config.yaml
num_hidden_layers: 12
hidden_size: 256
n_experts: 64
experts_per_token: 4
d_expert: 64
d_shared_expert: 64
hidden_act: "squared_reglu"
moe_layers: [1, 2, 3, 4, 5, 6, 7, 8, 9, 10, 11]
router_score: "sigmoid"
normalize_top_k: false
routed_scale: 0.5
balance_loss: 0.00268
balance_bias: false
router_noise: 0.05
init_std_router: 0.0117
lr_router: 0.00207
vocab_size: 4324
norm: "rmsnorm"
norm_eps: 1e-05
tie_word_embeddings: "early"
optimizer: "soap_variant"
learning_rate: 0.00282
beta1: 0.95
beta2: 0.95
batch_tokens: [32768, 65536, 98304]
max_seq_len: 1536
train_tokens: 333800000
max_steps: 5257
dataset: "wikipedia_en"
Below are experts of layer 4 (counted from 0) of a mixture-of-experts language model. Rows are named router (the router's row for the expert), down (a neuron's output weights, with its number) and show model dimensions 0-255. Each number is 500 + 50 x the weight over its row's rms, rounded and kept within 0 to 999. Numbers have three digits each.
After each expert's rows: a language model's description of what the expert responds to; "comes before" lists some tokens at least twice as common just after its tokens as in all text. This comes from a sample of Wikipedia text that the model never trained on. Tokens count by the router's weight.

# expert 4
router:524588430544588425552428409544446472582452503449460561440467390576547506539472436508494598491587479457491540461504446417442552494445471584517507518475499488453495434436523502534560516591464449509544570491400491577460453566494533557553486526511563473484508508477507480449540440450442451441516557531541496504462555498501460507555448500529482389457427463390422475516477463560536494472450567568586508439584590501454436550519580594509471488575472456468492431495521520488453572522537551501516444603471524509484550558419536533507502535428442542517483447490569554463499489557528413508515541548583469417518413554387513482588485499439559580488429560479576530562463450528440500466467479495455449429514538439543473458512394437497524389436555485527437542444475499476492477501601454
down0:552544460495455528558491512463480388546424534518514474437553477506484470552487497448515449591549507569605519472451483498382606521496541467566468465530570448499496550523475453440550419549539572493527502582542561491450483421528479452550519594597474540441511500483514503480438468478444440525508502510486522553471590509535512493468541462645512512486407538386535413495366607461630456474498490498525499545497531503483436489507391537459474448511481464523509501493585494515451521544465461521548517450510507461377592591509485412549430428451567468533506415455555513495539566609516432460524461436491612437549628437513519495480566467501485643467536537520539575484505517589457430512465536537439491440538450478487517502448509468488475450481555482455531489452507440596506473497522520
down1:550552464551545502520527522496502572515582437454464516450532454362492494515504496479513482486544502532424508525442418550452426425405437417435490515555431462600481532619534525548497540449482516521434549560483589495518465568411472527560495455496494501563496454471530558438458453501537455454488437474504522411512491552530580523469473486458491527518547507475567450546580553472482500408461510494504463418536557437490527517509537521488565470533514514493644471491378431530438530531436489452533455519428468533455381485546478454529546380476597542496494523542449578487486582538483460456546514543534366465464490574462410454585455490475503438386557465494560405548557487504406534530491505541544485459484489510523527509574523629420508574428457468495523553515515401397548438478491456
What it handles: Clause and list boundaries
comes before: "-", "==", " ", " the", "The", "==="

# expert 49
router:461621405572570421583469493498480459545429498507423560541421448561549508534499415544481578536546472379457564482484403429448577550429458590466480495485491533485507456499508463496545553574454470465514514544452475558535461509500567534514468503505591450493501483445579528451497481458406494399550607514437582497467540471543466466491431512477524421454453464405414436478543390557509509492444547522604569458489579532398501529487550554517446469562450457471543444471569525434456497503534592457552464584528491519423523548519529561508563526467419503467468492484511525516545474561538429479490531523585513410509445579424527466623420539505551546425453506496528448530485503479433507546508484538444475449469501493563469438459507479453504390465563446553445575410478520456466464449549476
down0:631522482501477541430453508450524530540542476548560495406420527534506568558443476512420518543518398523526520522478476417416422523515454479476466469480447538431458511458440558413405472413501481541435523565606439524488512571488468480500517475569432467523640416473503458448417503499486453525545432436514610573575476514437467500561559548582496568493490578530542456586594459441527426456543462433486485488447538548431556508553502513440481447484500503483518510521458442576534493480515487576445537517481548472509541466489456375562522460495481599445527515612539484573534558452439457483485480628472515564480485506528500470457546571613458562460456571555551513486467474580477494515546563534505509557589454514439451437466449515450526543545447511413527461488513433493597563565510466
down1:538557552478470532436527503582486405463599470485480432559502432544531579444532535470476468497429505527434420615548450436530523543560466415516509468488499417425535565547450520520473469451579496450472404504476511475523516526518556475571391443441572514423457599535533500404457538460545520455456459492448532512591550484538466499460567575578453396572506431437460541391500545514534489502484543401582519487590523577610447520451531583467489525455449489442504506436438585477556431512440497536506482448547549562580520431506454529473530476474539542511507465562478533563443468519442448564484476523508502466541522588502488436529464547479490512485458587456508460527508545506561529408499401667603552515461488465541578499490510458550454553562455475454529562534507530556584505535496463
What it handles: Spaces before dates
comes before: "-", "1", "201", "12", "14", "11"

# expert 0
router:443670455534590469597460466538425444540519486487484586500442462522519504537551422473489530543590512466489577477471511458423561516506479554506519532479500501462470398489551534453530546604468466477480511554489484563502424510497517649574490515494528435484536482450530464455454438464462494435501564456464583478454530468482489508546460484513593400390391458484472459400469483516542522497463545553526542436485609501427479537532535582474468465550400479428554471404574511482470445479539564501517428611472501545458539515489455575430520521533453469553524422481546503481551441476517407560495549468564511439509491542419465447590465473507573621506379477554519489571490485537469477549457436500493516490482494469514474451502412514484425414491604475563516585448463530473465454428541437
down0:469466479430498492485406445462542504437456519507392557478433509526437518491497471447516488486497332473457526473604597479611501569494478514487509468465470463573463590583436563480517542418428494458499488479519525495473572507495510529555510458460560496448612479468483529501471451533491541464412389466534595563634504494560435533462506501486506527575395531530481511444397483544473411469525450501419525494399507484504510451499441525562455441508501449473411422481459483457486482519511398511475350491501397519572461551541530479513493538495481442503572475516510429619549443462516502432538543461540428462493452606508507424526533437519516479506546525533443553470559519502418522493454460634444508579472442480480467456428472466447517448514542562434494483530541485489432630494503505
down1:460474574476475513545536492545452519567389505436517447511469527454504569461439502471519551549490565496471436508433472597440428487559483583507500543523581463536501405524485444478491503473522502612524400512507400544510530558507521540631514483535590510527511372519575513510480425565418601546513482509461545623468528546476549488578496521394516544585498504464584546526400534509506466486505530467431489461537551516453511438538480553500552514460550512562449500459512495511468388432473492597584508560493428555444488493501462459429428419529458508458513431493558556543548436532517489548388425386529453497523494574532477455577512529511549512474542405477481498458460529595510400494436437436558463619426464534416511482572502471516523533577461508466451506536466511512555522592479460
What it handles: Table row endings
comes before: "|", "-", "|---|---|---|---", "ed", "|---|---|---|---|---|\n", "|---|---|---|---|---|---|\n"

# expert 32
router:549604429566580425581441415485444476600451520471412557450460414565519468472492398491430575522566463408476531492472446424427552483438452564484451553480520541415463437470553484512523525601445431525514560527410528590467452523532531575567457514500561411491537477438567472501426473489406480427517566503493498501432552523531481540480481509510500439450437447426426453461540430573527525466516526572563540425560559520458449536509543568498434471562451479483538442486569509494429518487557590490562475568464503515452554560449530524504560498448434507464464439459525514472536455515552433515508542482591502409484474531443462509599490468526570558461430523519533440558460466535478490529475516492486434467507479474533532419471455487467456397449584432563435586393521556499483514410573457
down0:528570501485598560475388508543415426551612492543548400465461456440518510506514545472560555450441510540405534403460552495467510499521493571465549576516554467577495533526649480468432478446534468526469540494561518429478432531493473461363539472536559464574529541582432492440506590518542473559526525468376433537466502487432515507472484543483457464488514477524529532506499477490402640554459533543472515430539529540442463451564486488463589518455427469434437579509458547501460529512414479454530576450490520440574555488616477428456538525474533624518489558424499463527506624549544534580536484517510583510473503522473442498459440453523479421476486509526538539404520541426530451488451548498522454564585373522505527485569524484518488559506389520492505494529477490517491493490436490
down1:493483579436399534510514441474558558519543461527508521441512485436522507536468500521577505501526535466453373573486433480503515482464465446475581458440506560438454530455474503572537583412427450528536475535498437392523422458544523544468435518550493490461527480488511486476469409424407539425432531511400483551426568545435546565360426568461510553483406504527507495541502521519518536546476488444475476393482507460536531552524579433521579542504489541496533477588468430576534536493495472567513453492489489478606463500507507461544486514454517518503623439543455598492510458493518467571523486648409522520435525510461539522497602507399578494577528560473477547507496482429588487443600446580489515466489448466486549478449512476435509483384622545553430413540462548496509484448471500
What it handles: Sentence ends, new paragraphs
comes before: "-", "==", " The", " In", "The", " He"

# expert 51
router:490647449506562402553449422565407459545440463492459592457407496595545470515511376537484560557567503429490496434467441433519546478439476594474495525514493543470496416493550455499478505604498425478556523530439505624474437506495503586586493510469610451464546567462532471465458437497463509463521541497463546486448603461521474516511464515521490456461470484448461486480483496550580545425482523533593588411480536527449447540530595636486468474581431487496502487434536543443399542495542562567565489595474516530459598534456488537510504525473442532503483468493515550472544425540471433601509508478607537374504522510452538502552495472544516530500412523470559505572486479513485455519455423484471521477488509462524474478497456469499512416494535514486521609492458531483444496372599469
down0:531475509551526456502538531393537511525494520492526479497526450388538542568564514470527529475595530551452570504422411499552454446466464405549608429516504449535470456471435537435496486473479574552525566577535496512500535422553467557513439578579438584537539522460427497447587527623474418466495508475592574465405508450463520580549529567497413505565565507495497503621554526547508482482553472483501528573466372492516494521504592494526491449589477479497530551478490535506436606550488573541460429539464606527540485540473554495478513527492481428559519534405507468640482534497522493531442514442500532459547570478487474563519461546528524555497548568468539526417433606581501546352535502473476468550419429497446492589525498527519414503471505488504496482501544441557497433465523571
down1:537517421518401510442565548396489530543451586465515441424515511497575594561492436450437553576425444586503465573474521539481497530444523542488582490607609472550565542520475546502514550502505454524486508474543650552467489522489499568391534629468468516466502475510468499486529543448488464503518397484613502551531429451400480497466470426500436500531577476503596495452480554499529582542581521550501461529541498461570488431489379396475551524483532519481514544454519466485524489581465493506440417464440539468497484437559542509518489452462542518506465517529411585468530559500511541505504533470453525478462430508495474510543569514514528478484490451498523575335543421523377487615426439538543451508514465542521495441523451474507480588564512522388560473488500514436487435537566460
What it handles: Clause-joining commas, conjunctions
comes before: " and", " the", " he", " which", " but", " a"

# expert 15
router:555579455538646426574438417533418465602455491485489553483432444584527469511528444497465547502565469439481520433501447421476603483452450540473445500498497586403475418496514519470522504581462408468511544482427510576436451527493559565559525585464543461479479514443538417466473480498450428429496528471485563468464621440509484516548464490481526424430397409465405478405536470619566561457515581578588564439497542509489501557532547561493464418517440437460514458449580522477447501495566564520547465540488522516410560525448476562456541552519456511551494451509510528448519423511552397519518567482560489440534481572480464441511468525523520591529423559518526508530499409496481465433453484495483440480511474447527498457540458484530465411400591446519478549501452514467483493490562482
down0:552527489494506516469545373519512504532483458479611421518467459504482492543528483513510486519381570552507537557484457577490381471500419512464483481498518465476561451498517485400476543469517416640557512476542532426482450449534622567459541445540452563464443503518590476480462416548572487531492452491477547492478529453565570500545524465416497565514526563403453581455417550511485513447501561464559555490547576495477512484522372593504544493530529472445483528465477489552471438498563477504528492538464473577481494519416461475550500471561483460460409465624581379451495489537573476483547628491494476628543482498531510430476502517536408462551444551490517538475554520543588548530553476403491444509577488512412543523503473555425621528538456455418507537455406528469465499473463465
down1:531509455455452512456567545487510508534519493543553544426424566522384438539469580578568482488436526489510372481426650500375467480495552502443535549439453556392447550503535415438560534480602482467614410498497543458442504530549465501503396506476523499476513513515517562431494465479476496469451459529483431544458466486485491513433473524567480451471530488570538437521402434492506477546437480539479504497511476544517415546484508475480532519619506546453457488570526378497467565474545518570549541393481604440504628552510486529449446491476552519596522360517532560471571534432459561492439556549487519515468514475505603482473488497555456530583515424555510593495442480490487479494529426492495481563442460547557507522436489496490541527542422595437406452508478530504541513431510526
What it handles: Table pipes and cells
comes before: " ", "|---|---|---|---|\n", " Party", " \"", " Total", " No"

# expert 46
router:557606414595586445557452456536437486581473503520477634424445447548569487457471379497422590499536480444506541432488452447518543452434494573501470481421551524392473432515537502508504507594424468484501528512470482515487475530490524549554483526484581437464525486449555443484494438469485493410473571506498532446438529505504503485551431470500521450439449436407460532439525384561507546418488508555594566458509531507400472498525596555488417420556433502511520437481542513460445520482573573568529445576514474524509558523403487544509495561437434482499480445441522546421524480546538455524427543522617490423560481500425478489564508470526504600485462516514596532542493503514513515513468493472512464461482484413504483441543492449515472397412566414584447566410492458440475519427519462
down0:448515547426562532470516452577484495593502491513619509408553568400495548392418497544486497581495470417497480473494448452532478574423513443527519530465509371487553451466527491524520483463646493558466375555531540611479528555432557567440516432530478438544508524498525417428471489525501471603523447435492489553480495442404455486535422507461503461498484410497564493532464486476511550597464461465526567475535565528510573479524430516467461462538505532501510529495492470517439530498474484496529420495528522492609439621495553505410398522474510503504521564498429510489473447523484521505433500525514527453563491418523633488487453491462517581458463487448420494464496467498420437534458502519452544515591549502482561546386551417583424562476498428537523497498426464481498497623447420
down1:554573521456507572451498496543448535464492470492576536455575569363486505467581373396490529471420517510517521516543425493471513424422482462403455541486467464510490522527527479531461483529522531623555446429492472570499472589500438435451472530448518557556547460555481525586391506469546596560546472509471552486539493485462535502492547495487510547516487500415520498569485570459406419498568525465474516518509427449524479476484531385475525543583511476540598573539511527549504437457439415436495460515521556530523459468523535473522554555594493501496549487406526501600472571410407499537425538531457544516454449545479527537551511482523545445486540479424500519424438469476384475469542532488555429475516548431532485554450559541576512656593555505409499544514463428460487483592444565
What it handles: Sentence and line endings
comes before: "|", "-", "==", " The", "===", "The"

# expert 2
router:583580445570621444534442473514453432590441535502449587468417407526586546480497418534495575517586473437474551452435478376422553499465447584498474565501562515420453460465499498527509472575402440480502559523451481567499404514525571549590522572496556432532508514458556447475453458508443512429531586498466546524414531521508519516507478464525500455462437455432400476437513490604505567458462544545550559447519557508459481560520522612531504449571445495493522453492544512467409489517565580526497445576479511538474500574424488521488497556504402471502463461525561513450526495525493400511523538499555492440529502552448476435534505522493588555503385533514497488618476485548454519525458443511502472459534494496577484426480415476487464395435545476541424602464477471491483470425553423
down0:543516499594490449560471517451489519523482457540463513501418526558408570548483512542562352402400532575591537510450531502457534510470526457549463358485507511563441485451411480497412528524487524539391453455518434540478488554610442420528441578530508493491451390511488477508539415449429443462450491563494604537498431491539501463505558502623553538540417488540538501569444581540455543460524500510531493475433521586565470493475598442553572499475583435454558476509453462510511500450582455459479570485462600539399450420419411524467504521447549508518470511541500508518535533514509504511464547491429494476528598535450457479526563431537520499567573465498566550507498372463528523480564552498475510526527441574436537551570553453536521610490518491541543496521493503448523568534483521
down1:501519409451510516517511547500531364516484533573426471444480458526528461540507443510475487445505493602505543502540496511449547469423499557460522490480527496514414550524517576440469499600506509410530510581517443608479580505515440574493601541478454438384524461512462547429512449375529405552425453586399540464471524475407459488421496427509497497483433470514467507459523493422516560553443531471486514440445444449495496451566547530417555448500400471442552498457526551561443480432512504516517608493553534545470487555506428510472644560518482418493473581504505408438452432423553552548508452470511460425551539471551450567593492410493486518517450467429532505533573474522446473511509474465459493495567464516528480485458552481502494402581598456389437457507575492521450520546431514
What it handles: Table pipes, word-initial fragments
comes before: " ", " a", " well", " —", " not", " MPC"

# expert 52
router:513597374561581432599437475529411465552402485524441568516475456518544467500479395532461565517555533411433544490482439445487538504461409583505444517493512586481522420484564464510556539664466487492521588557439550564484401495522525555558457600520585432498563551494527426513436540441477441420516551510487508479475540496460488531556463476531455466480424476426442464503552472535506526495464546570566540397530539487442443578513566589514428454556461464471588419494539509457479546517554575479552482562410468555481583530468514525511544512485481504557516496499561487462535448483488413529505525488580512421500396511455463455530471461480564573484457567497561474564472460497504446537448498502462475442494499493532492471488415480502465406448593434583491550431429512487501477421574458
down0:476500474438481561514549450486505515468586477492551588707421479478481467503490453421587472421509545426524524412525487550498503549506555478494469489476506527509422536488516499558465586436510456515563514508449484571477514491449563524534463458370555567509511512457494482526542488499391471549532435476578429517459520491417505539517502503503445589431477594527510480482596528562511445474533470541560460455469576550463475486480475543484533506533502484459541532393509400532521450504614561520544476383514545484500378474463555502523512467526448532518519614502438514495515436465484492483621504424569487478429527441483485437532496397467489509525455504574385458525445531456481410637437498546516562535516494516498577527389527483597434486364443500535499497466507534412517490484501452
down1:514490575460524533521523569543426477493487558457460438526469448445485449584533504585568546537443447463500483577519447514526488541477417450470450491428486553494509383501486586501429510496532457498484516456564531533548527479405408482450423468467493503430450625496570441508459552483444597462509383463459529528491522471614519388511514403408527567595493602459455524567442519517469563411474502518554508459545530471474504460443589467517583527476407533472540559493501499423520548489442491431457559500412503524510476453468480499402408598512532531538576424493506568436500478579493542544407467552596473553507351516506525515538585457510532459487536496543452437487400503513381471522445531435463570465470500568516460501531472462479482521550504469537561518554461469506489440570492426
What it handles: Title and heading ends
comes before: " ", " The", " In", "==", " He", " S"

# expert 35
router:507611443524577429580414484502494469571402527473479534518451417559551481526509446556453608512551510381496538473467458375501557532437484562496482568483546541477495431476567530483506470573428389490540574507428533553498434566510536547609524581481569433461533507477527430475459425460481464421518561515498556538464567465488528506549476482486480487425411481450434477464504510518466563487483530568575536435500526554469464533551573596431450396557463478505519462491538500454420540494521547503533405518495519509447553491534469530455510546479472523508514443563543544424532474540432437551537546495593481434497449582417478420583428471477515611481434558512549514562464500509473466529489493458524396407487494505542446482507488491494444390465543458547471576378488499427456467425583464
down1:492494572548532428520492418498489612494478565475403501515476428542531553485551445500499464500504569597518491535510524634562499448499371525470506501413573450400528468504426460542513539565454518464485533570370579491451440538546634450474490486422483432469493586499426469570507527523474463554521487465531576479447547514507485594427426499462544428518435379441597542499509596468525433481541561510559425563463545549463431428528513467438471558498485570467453515531530530477598555508523560500461498559417507443431510536473494535444492522423452513485544479452470438395530527449527414583602515584496519496521501533484458524480486452497528549497466609562538450446546418489524519495510513522532570504452549467434529496369542462443475434445487497513568455473440501520538484491473443
down2:585463545554500505436534423479478426522480539537535502445528528422455419470470500512544556520537494482434490517538445445510525538479527480563429424526540534478532467562479502469490561533523517494589552450455536459566445447546417532512579532519554483480426539476446502584435501516487453483508513516522486497526569552503627605492497622514416500474464536526472532502450420392555570536499505633569541448496484467540459534564511508567462484490493499400408558465496432530470462481544562528438378446459525510499488593482369520490522492487449503476506351485538530449476493491446597584500569530528570509508478522523459420442476522498632530583526513562548611543460537494490576507410400494522524531472456502584597515484517565379493509463538421568444488572446461474468556451521541
What it handles: Sentence-ending punctuation
comes before: " ", " The", "The", "==", " It", " In"

# expert 43
router:515622470549571434543441482498456422589486454486462621503461440549569468448506376491477593527591513418473556488469423367481556465478460549539476525532524534494472396492556482545513516541501432455466545512403475573498431556501586546558452541479576415518532531452526473414454467463487491413574562458479496442449552454515464486512446551494493489490478448450420458463511471546506540459440536535621560449467561532431514556528523577477477430518437496525512417545560505467405521430525569505518465630500513524494552573473479580478563537467374527500508411543546475441574456507481445585494478481541507424523467526456545481521475479507564589533417525512538497567465466478466471513411508490512539452496517430542498412494460489485529408423561462528521590437505537452457511465586458
down0:464494505541453544551475504561460543547453497497482471562486480500605592448482525534574526510482440535392435496520451581513626513500466503498441491527438548501436376489497475413488534509625474476452481541515484492485595478561480552603458591524510500539519426493524443502447478504486577499524410477532479475414514473466487509539550573496468532473469413609431521501464487450475502441483506510512533502507444464511424401560570487497522480413440521606518454534581382493520619442586546559492420446541486490540589366487495479496464538528480403589560441514509528481548465544468407439537482528507497399492568584410565491417465503507479507565451505461441510504485577554431499507450408525533508416474573502506513536466459496481492373510421513543478499512441559539497471479387500
down1:497478511547508525525527516446457486453537480442411479534455495519435522490525580493592503496582531484493569538470483492594533475392392430387516544540480497437463498473465389553502475502587530391488476619467512467481435501599500559428472441503497414516532423408484461524460442511477535439558580524486507499454579472587428440434534496571493515486427498435391501496438468346499531467425437550515542563493613482476386531482569515483506479493458488460468486453522519502462463525600500468494454495482497432559437493501553537511540519512463572537481532473517563538571496381459500592619459464550489499537523517488570648471571503536516512522444434464463566413544477464502523498496503459498507456437509507468512405530535427527483423488547477552523425446568507537503457541620466
What it handles: Auxiliaries and verb endings
comes before: " to", " in", " been", " a", " the", " that"

# expert 8
router:482584385555574409546463460541384481528484575507448540452472444544573496519547436545470563528566493406517522465492449423484549539427444558511494587458521530426449457513545515521526494558457427435512562479466532574466445468508504547550524554519565447493518538437570481500452483439385472436538567477433576540412558436498498552485482515501505464496414392459412547463540465561531525508529559581607549460518556511425442568567518595477480496545456482472527462460572485450457537509511570498563427570435533508449512553443558527488457520474421536519466485526532498459521476526496410501470542463592468416520448534398446481535502440498555560478404614507550489588499440503480461533478450536468465445459536457515497426460432473536449409460556341547462528418514473471518503450539483
down0:547486522516389572476561535445510592519590453478457520450466474512485484482495532517487453496507440492540601503563509497394527462459526431614559462506556496506508420488514406530435534436429563471488511504464479528505548500487592414477435423483411436554511535566472430472511411463482449463574547359497485475521456510517480435531549438477487535526512505410577493496594490508516497514515485554619527400602507507508474475536569461517522527481394581506466430520520498340520539471511518483457517558411575515494515461386438493468551558523418493472465481488486375514561518517505528447518446527497554541528589505510479523400532539569479431642491601508492536573550528483442454430537456436437475569469518442441484475522527448443422445520501498426557461540576512509525518468513564
down1:438381517514528410460568533459533561490530584628515363549468533458479533513478601515491552534528521573486453580433456509495511560564490526576496525414391534452565435549424580493491490461499477508511500536483553462600607536504437480523493565463422511482423526545504430479540569485537509560574481524573580538589485504534458433413463495493497456552550473499554568459525477479535449526468516576449602497537519522553540491526483538536509519492449514506554481507434488550525542541488516501471486434563579405513452456516525424548563456521494429513444631466570561553533455565459582564440546466450435562462588523590510467500537547516512516610527422460506556615503451508482493536483489497390530474451426526415528537491518446494524581473540487468528572481577520451574583508502555
What it handles: Commas and clause punctuation
comes before: "|", "-", " the", " and", " The", " a"

# expert 13
router:532589411567580439535448447503438451581461483482497583506474440571557541505488428531482592509513502441470513517479453420438568473438498600528497530537507546428454379464586506527497557573402477433527525492462503567468473511542493543546479543512555408478478445433536483443508474459434449424537558541418570514450563458543533576522462491499525467492490466469446472447527455587528578494429577566546496433532603477378455508503568610508436471548446499488501459460562515489485475456550560475548471600455503500427549596465442588492536539538389495487518422470511503451536479560483422535524527497577480411515517545407480502522438488497584538480434508495564504597503461537494492496496429481490501509493492473577502421507452433532479388436571469525432585472478478479440441407596466
down1:588433563536547480579493550549402489509513495439590527433494572489482485447454613501489544539381479377573555609522442445549478542400525550435541569498551527418425486486476473489509482561507518520473572556458525413532569461578467474496472557475494439520512504574468518435483559491446531474464434382479507523536471537474499506511468522513499474499489476480599508497524491484494423422520415520552481411430516578547576508385510423512508560459539498537560469485429412439425463490471578537523502545522517478498536496511556508550480505496455532434454535508515466586537534528441434406478534467582532457564587553472490596477521502481449480466509432422561539439512522468476465474488405542491475514449521498446408395495547564445414434495629470435551421556521419567591501504511520
down2:538445496509494586434476449601457503578521616459565505473506368503516539449506474551437498566447503527569410547487412435541455571511513471474532557493473589536381483475577411541470565526528567525489473524517439483593579470528447514441488463558553510539481413438445477595440478575422451502536545529451521512536502485566422511446513629507543465522465473499498566605440497494498538507535543512485477487589524536464567523506461509605487527461507536555456610461506581468425453470462524461393554580515500546441448595461542592533421502538438460542520483528414511527490428533571500498549532511373518442552445492462487475469471493484507523467524524461457518482569494539507419468509459518460535534490598456515443449525559461572485511476439569433528443462357417511514467501443549
What it handles: Way of, table numbers
comes before: "-", " ", "=", "–", " MPC", "ission"

# expert 20
router:520600413555604434549367408578420465586469502505460567474467469520538458523470513529429586484564467430440493467504408407502536439460462518451450536569472563416555470482562464510515522581462441530511531524458509552461424479514592528537471565507485389471528511472567454529467480488496480419512565492492544561395505477505446561595489455541509443459438488486404481472549453555558561516484571555547498402552550498452488570548549616480442462540367479470513426485545518452393523445574585514537449553480521510463551525443447568497587532467474489521465469492510505527534454520518418538476542502547492419495457528422411450516451484511508558453442583505541500572453442485468479487528434499447517501466496465559449436496466495521475403415544499627485544504456519490456482429562455
down0:553521536489508477495610492500494437604540506526464522459443510548513518477563510506532524568476454465500486558491544581542493545390461485453475433467525532551550408495525467532438495502415552540523498524433492559423487442437431487486524406554442503454455573647534473491526433611475507508465482518532542389537558534495426438581454626560579403512492413483464573488522471514531541529453542443545475585456485535539539515463391407407443546562524465455502439477518474522489474447469588373513555458469477521474439514529475619545539546501508466453500593550466512490564466512491474494443498451521554525522446463498440544481551405626518564495477488438473473623435548449471524485450591493478418487517544469584490535533506531550543507553545419444501495536553445506407410536511453
down1:513472457535564426493504452442537508514520448512473544557480472593552578422503531517448473495391460575462480478458534512533505468466537620449531514532479629612460465427511448420573491578475518451545522424445477535450510543488479569557482538457419497453468506509494451420560411465466526475507425473517485464541522454525581555534515464398547505507532509452487463560486515439566593561549518612523512505657530415436527520583501462502521459491453488479529509551519473511440526520515502529525444569475497505521524465455409509530440507402403476524484614479459517542505494456546489471493552506591496485499513510395487457462414517565462469535436524494458543502463499606472554529452524467619475421449401561489422444406552446524462534419569317477532513454543518450501536508457531
What it handles: Demonstratives and table numbers
comes before: " ", " is", " was", " Conservative", "ately", " '"